config.toml
d_expert = 96
router_score = "softmax"
balance_loss = 0.015
norm = "rmsnorm"
norm_place = "pre"
norm_eps = 1e-05
qk_norm = false
init_std_up = 0.0268
weight_decay = 0.18
grad_clip = 1.0
seq_len = 1024
dataset = "wikipedia_en"
Below are experts of layer 2 (counted from 0) of a mixture-of-experts language model. Rows are named router (the router's row for the expert), gate (a neuron's input weights, with its number), up (a neuron's input weights, with its number) and show model dimensions 128-159. Each number is 128 + 24 x the weight over its row's rms, rounded and kept within 0 to 255.
After each expert's rows: "gets" lists some tokens that make up at least twice as much of what it gets as of all text. This comes from a sample of Wikipedia text that the model never trained on. Tokens count by the router's weight.

# expert 3
router [161 158 141 132 152 159 157 157 131 118  97 180 145 115 134 135 156 122 140 128 121 100 161 148 151 154 108 158 112 155 144 124]
gate0 [105 119 124 122 143 106 114 115 115 124 103 140 116 105 124 150 133 139 138 141 149 105 156  88 135 171 110 153 142 154 119 159]
up0 [147 107 111  90 137 117 129 138 127 118 127 135 110 157 157  80 134 123 138 100 127 123  97 145 142  91 116 142 141 131 166 153]
gate1 [119 101 104 118 172 135 153 114  80 141  81 146 157 132 122 108 123 150 169 162 102 139 117 112  99 124 137 109 110 138 113 147]
up1 [106 153 143 139 111 120 146 127 137 124 145 142 159 165 151 130 147 125 118 120 127 102 128 161  99 128 119 127 187 102 117 153]
gate2 [ 76 107  91 120 110 151 131 123 125 140 185 110 107 156 112 115  98  90 147 146 147  75 189 149  97 151 134 124 121 120 113 174]
up2 [122 131  90 114 106 135 140 152 136  89 130 151 144 167 153 147 106 114 112 130 163 125  85 118 187  99 139 104 143 177 136 122]
gets: "==", "===", " ==", " ===", "\n", "===="

# expert 22
router [124  92  84 108 115 144 155 141 143 128  78 135 147 104 131 182 129 135 172 167  95 113  98 128 102 128 143 119 108 155 138 135]
gate0 [115 106 154 152 131  82 134 113 135 131 193 137 137 140 166 115 158 174 154 144 118 149 129 124 159  93  98 103 110 104 139 122]
up0 [131 147 125 117 130 140 108 162 149 103 116 118 124 111 128  86 133 101 113 177 150 127 133  83 104 119 126 114 114  78 158 127]
gate1 [124 152 124 113 138 120 159 131 149 107 116 130 120  97 149 107 128  93 121 101 140 136 123  84 120 124 117 183 119 163 136  92]
up1 [164 121 151 126 112 155 128 122 108 104 119 115 115 134 137  74 134 107 141 121 142 121 136 131 141 140 165 137  81 135 124 136]
gate2 [101 150 117 150 156 163 170 125 112 108 127 152  98 159 116 125 110 174 138 103 155 128  89 151 176 111  91 127 111 123 140 133]
up2 [114  79 141 110 133 127 106 123  96 125 121 144 133 153 130 118 132 140 115 174  68 124 139 180 143 150 109 114 116 118 121 154]
gets: " |", "-", "|", "0", ";", ");"

# expert 0
router [134 144 115 118 101  99 126 130 133  63 168 185 114 110 110 118 126 149 156 116 121 112 144 108 146 136 137 120 142 116  68 150]
gate0 [162  88 145 143 132 128 118  84  99  96 107 110 131 125 145 108 125 137  66 173 143 130 132 146 132  62 127 121 104 136 142 144]
up0 [140 145 188  96 133 103 131 139 134 123 112 106 139 142  90 128 134 141 108 107 158 123 118 145 145  87 140 152 110  95 179  92]
gate1 [130  99 135 160 113 122 140 142 119 140  72 133 145 140 111 143 117 101 126 135 173  99 132 145 153 123 101 108 138 118  96 198]
up1 [155 109 132 116 140 141 138 100 159 133 103 138  58 123 143 133 140 154 161 117 130  98 178 144 135 124 106 164 193 139 157 134]
gate2 [100 110 113 144 118 128 123  93  94 165  87 143 118 109 135 117 151 117 160 183 144 129 142 112 159  80 129 129 140 116 106 119]
up2 [122 127 151 123 125 160 141 132 121 143 110 138 136 140 120 102 109 102 117 128 136 116  84 148 141  83 149 138 136 136 136 110]
gets: "\n", "-", "|", " through", " to", " then"

# expert 30
router [117  79 147 106 172 157 155 140 108 111 120 140 151  54 135 134 135 119 148 120 121 142 151 141  97 135 149 110 117 134 154  95]
gate0 [137 139 116 132 145  93 117 142 119 122 100 151  99 157 141 187 179 144 163 118 115 154 117 107 100 119 154  77 114 109 109  76]
up0 [155 101 132 163 121 140 114 119 120 135 139 146  95 129 127 102 104 146  85 138 127 151 137 144 155 113 127 101  97 123 107 128]
gate1 [117 124  88 117 153 118 129 134 120 136 125 132 173 120 116 126 140 120 148 105 119  70  98 128 186 129 121  99 105 117 167 109]
up1 [131 114  91 128 140 160  89 125 140 167 134 152 123 137 107 128 141 170 132 113 126 106 127 155 123 102 163  83  95 117  89 128]
gate2 [131  87  87 131 120 107 143 103 158 143 103 111  87  92 125 132 119 122 114 159 160 171 101 147 124 122 142 108 115 142 133 121]
up2 [135 171 141 106 129  91 128 164 117 142 118 162 160 134  97 125 125 114 129 114 146 132 147  95 142 136 106 147 120 145 143  88]
gets: " ", " place", "or", " |", "et", "2"

# expert 28
router [121 156 144 123 143 126 152 204  89 107 160 126  90 131 155 132 119 144 112 103 104 133 122 163 143 148 101 145 168 122 128 113]
gate0 [128 139 144 133 127 167 142 164 127 154 131 129 128 125 116 139 136 113 124 145  93 100 137 154 141 149 154 105 100 134 126  94]
up0 [114  90 139 119 147 143 138 134 127 159 111  94 135 117  94 151 132 101 141  80 106 148 152 129 154 148 127 174 102 150 119 126]
gate1 [121 134 104  90 127 123 111  88 113 161 126 133 141  96 124 117 121 104 142  76 150 119 128 137 104 132 155 127 120 164 153 172]
up1 [105 121 128 161 110 130 175 138 163 112 110 146 130 144  97 138 108 130 102 106 135 124  89 127 145 147  89 125 174 143 131 149]
gate2 [158  94 152 137 139 157 157 172 118 145  90 131 112 142 108 112 171 118 109 181 134 133 120 116 126  80  92 168 133 154 171  94]
up2 [125 156 139 128 126 151 117 101 159 147 121 105 120  83 111 152 119 157 112 112 138 119  60 138 137 171 122 108 131 133 123 158]
gets: "'", "en", " only", "er", "el", "-"

# expert 8
router [165 124 131 159  85 148  96 126 138 103 136 131 138 105 163 177  67 156 149 154  93 128 106 103 125 130 132  71 145 168 156 157]
gate0 [150 148 128 134 109 141 149 161  71 119 133 120 132 128 129 142 104 138 134 179 105  72 112 128  94 129  75 187 145 125 136 161]
up0 [155 157 123  89 111  87 125 149 122 109 142 189 150 155 142 127 106 110 136 144 121 112 101 149 159 168  94 125 110 124 126 102]
gate1 [140 112 136 137 108 150 118  76 164 114 130 154 132 146 148 144  91 112 107 172 160 165  81  84 132 134 147 108 106 131 175 125]
up1 [144 116 144 127 126 126 123  83 151 140 135 164 130 136 135 140  84 108  97 165 139 161  75  67 134 135 149 110 132 116 161 129]
gate2 [121 149  97 132 135 161 145 138 106 147 104 157 125  99 156 145  91 150 106 144 122 113 158 160 118 129 118 128 103 130 132 126]
up2 [ 94 121 125 125 113 107 134 134 104 152  90 177 141  75 152 128 112 152 151 124 140 111 122 196 115 130  76 153 168 123 147 161]
gets: "\n", "i", "e", "on", " National", "n"

# expert 15
router [144 148 130 118 140 113 148 109 161 119 144  97 115 148 156 140 126 119 137 133 135 122 160 105 155  94  86 166 152  86  81  80]
gate0 [161 145 107 115 101  93 121 151 191 144 119 119 144 113 130 172 104 127  77 173 169 121 131 113  90 152 114 135 120 127 120 118]
up0 [130 166  63 111 111 119 133  94 149 131  81 130 106  83 124 127  96 116 135 145 156 157 126 122 104  98 120 121 117 100 166 149]
gate1 [119 123 142 136 145 165 116 115 109 143 118 155 156 125 100 112 101 130 159 102 181 137 160 136 135 103 110 116 146  95 103 125]
up1 [103 130 108 116 123 104  89 165 115 150 109 159 128 161 100 146 141 146 135 125 159 136  94 149 122 124 147 125 145  62 130 129]
gate2 [115 114 120 118 126 124 135 141 194  96  86 133 108 128 108 142 107 118 103  97 165 106 135 133 162 171 118 137 144 145 102 156]
up2 [132  92 107 134 118 124 107 141 122 132 149 106 152 154 162 140 129  99 123 109 157  68  92 145 177 104 158  89 130 154 147 109]
gets: "2", " Preceded", "ue", "ia", ";", " main"

# expert 18
router [172 106 163  87  93 108  86 147 146 110 108 151 125  99 124 118 140 118 131 124 166 140 149  86 117 120 146 147 120  87 101 132]
gate0 [125 170 142 114 168 129 156 114 118  85 180 134 179 116 146  95 115 117 142 133 137 160 172 124 136 110 113 123 154 124 111  97]
up0 [ 97 133 118 124  84 113 158 128 124 117 150  92 157 112 142  67 129 134 136 183  95  96 118 100 124 117 138 163  83 116  87 119]
gate1 [152 127 103 109 127 128 135  75 148 114 161  95 132 140 108 165 155 126 139 139 115  92 147 162  74 102 128 112 137 132 117 102]
up1 [116 137 127 101 149 151 142 160  99  91  87 142 138 115 148 179 136 137 108 165 148 152  91 167 123 151 138  92 124 119 167 160]
gate2 [120 151 144 118 155 130 147  88 131 140 133 153 196 155 126 141 167 143 135 117 149 134 121 137 129 154 144 137  75 128 134  84]
up2 [126 185 146 167 155 106 108  92 100 110 114 139 131 127 105 161 131 122 107 148 140 174  92  91 121 108 138 125  76 155 145 130]
gets: " for", " ", " For", " votes", " lost", "For"

# expert 21
router [128 139 132 156 146 113 135 126 121 134 141  95 117 116 169 140 143 171 112 130 150 113 127 155 153 132 109 170 131 156 141  85]
gate0 [158 163 108 129 115 123 156  97 128  77 114 150 162 150 153 108 112 117 166 178 103 130 130 122 110  78 131 125 105 112 103  91]
up0 [108 133 106 117 157 142  85 181 134 115 151 138 139 111 105  91  79 116 145 151 146 151 170 168 143 156 135 124  84 132 129 141]
gate1 [181 154 102 146 174 170 105 121 129 112 150 134 111 131 156 133 149 149  85 135  82 116 144 116 135  69 146 150 106 161  88 128]
up1 [183  80 155 127 107  97  81 100 109 132 161 152 154  84 146 164 154 133 151 112 189 117 127 141 119  96 113 136 104 125 164 175]
gate2 [127 121 153 143 133 149 112 142 123 147 121 122 106 101 119 144 138 152 147 148 137 147 103 128 110 117 128 112 100 116 153 121]
up2 [125 151  81 143 112 130 115 138 121 103 100 142 129 132 119 144 141 132 165 151 114 128  88 167 122 118 107 178 108 106 128  92]
gets: "s", " year", "S", " team", " season", " Year"

# expert 19
router [ 89 132 108  99 148 125 104  92 117 109  89 142 128 136  78 152 112 125 115 139 149 142 147 135 159 139  95 138 110 108 119 121]
gate0 [138 174 130 111 126 143 149 146 156 108 126 128 169 140  93  99 111 129 152  90 159 129 104 125 177 142  98 153 173 118 136 106]
up0 [127 103 136 135 124  93 119 129 106 138  87  75 100 165 166 144 130 138 139 123 126 136 154 106 129 109 141 151  87 184 117 146]
gate1 [151 131 103 143 104 130 123 140 143  72 128 124 124 109 160 125 118 144  96 127 132 162 146  95 109 163 135 120 152 104 104 123]
up1 [116 128 126 119 105 128 127 172 152 139 119 107 107 125 103 107 144 111 147 121 120 144  88 148 119 103 147 101  91 127  73 137]
gate2 [129 158 128 127 152 140 116 113 129 146 151 126 165 150 137 121 133 193 166 114 112 114 147  70  81 105  95 110 128  78 161 125]
up2 [145 143 107 114  98  97 133 113 152 126  97 135 181 113 116 130 147 142 100 118 131 142  97 151 146 122 164 138 112  88 143 122]
gets: " to", " on", "–", " into", " against", " over"

# expert 10
router [139 120 107  99 149 132 154 179 124 133 166 130 118  99 142 150 131 111 167 111 166 147 152 109 115 128 153 168 161 154 141 162]
gate0 [156  73 107 110 149 120 124 139 122 149 124 123 110 121 128 112 112  95 147 132 149 131 128 147 131 180 130 114 129 118  94 163]
up0 [151 134  93 150 105 130  75 147 142 126  85 137 101 121 141 105 106 121 152 111 158 136  75 161  98 140 149  99 119 134  95 111]
gate1 [ 71 156 149 107 115  84 124 148  83 129 145 164 101  99 147 153 118 159 136 169  98 125 119 113 116 130 120  98  90 129 131  97]
up1 [104 115 113 165 116  86 110  93 101 169 101 152 127 108 151 111 115 134 120 118 188 143 122 110 167 122 126 145 115 147  94 104]
gate2 [ 82 133 144  95 148 135 118 114 153  94 135 153 131 156 103 125 164 148 174  88 132 156 106 151 166 137 159 130 151 136  83 134]
up2 [152 131  90 159  91 117 125 148 124 158 138 155 146 147 126 121  86 145  78 151 145 128 151 159 161 123  87 109 134 117 154 108]
gets: "6", " any", "7", "5", " United", "9"

# expert 25
router [146 103 142 177  84 112  98 123 133 121 150 118 102 105 133 160 138 186 124 129 126 138 168 133 120 129 141 117 147 184 130 134]
gate0 [127 127 129 134 106 175 147 110 156 105 138 104 148 142  96 141 182 127 109 136 121 158 185 146 150 121 117 143 132 137 148 126]
up0 [159  90 117  79  99 106 117 146 149 133 129  96  89 141 162  86 116  95 104 116 110 129 159 140  94 107 110 152 127 113 120 152]
gate1 [110 162 111 119 134 126 103 142 165 138 149 115 110 110 169 125 117 116  96 128 113 124 108 105 138  82 111 127 162 147 165 123]
up1 [ 95 172 130 109 126  38 120 114 124  96 117 137 136 129 154 139 118 154 111 114 148 119 131 127  95 131 121 169 154 142 131 156]
gate2 [ 79  97  87 124 115  90 144 132  69 121 171 140 114 153 146 135 144 121 134 123 125 120 111 112  90  97 142 138 142 134 116 125]
up2 [122  74 133  95 119  77 136 144  77 133 121 107 125 161 114 124 130  85 159 105 114 134 128 141 110 116 158 129 133 143 154 133]
gets: " (", "born", "-", "a", " ft", " born"

# expert 9
router [128 162 145 137 177  93 144 126 144 152  91 134 113 129 128 119 107 131 133 142  68 136 113 156 107 130 159 184  71 113 121 134]
gate0 [163 140 154 138 129 155 121 130 137 120 125  96 115 149 186 131 146 114 144 150 109 146 103 116 121 151 129 127 110 166 119 138]
up0 [117 189  80 168 161 187 179 143 179 131 115 138 132 141 133 156 111 154 161 130 131 142 128 108 153 171 132 149 134 114 122 101]
gate1 [166 128 137 102 139 138 119 109 151 145 115 127 119 135 118 150 100 143 124 120 134 112 109  99 155 118 103 149  95 147 126  75]
up1 [105 155 120 177 138 133 124 140 119 122 149 144 121 114 158  96  74 145 129 142 111 134 124 136 111 149 120 149 126 165 142 131]
gate2 [125 123 125 106 116 160 144 180 102 111 103 123 121 177 142 115 156 113 139  90  91 130 158 113 112 140 105 128 134 139 121 149]
up2 [135 151 148 129 112 122  96 108 133 152 127  96 145 149 178 125  83 153 131 138 119 126 143 111 132 140 151 153 100 120 173 157]
gets: " in", " at", " after", " during", " In", " under"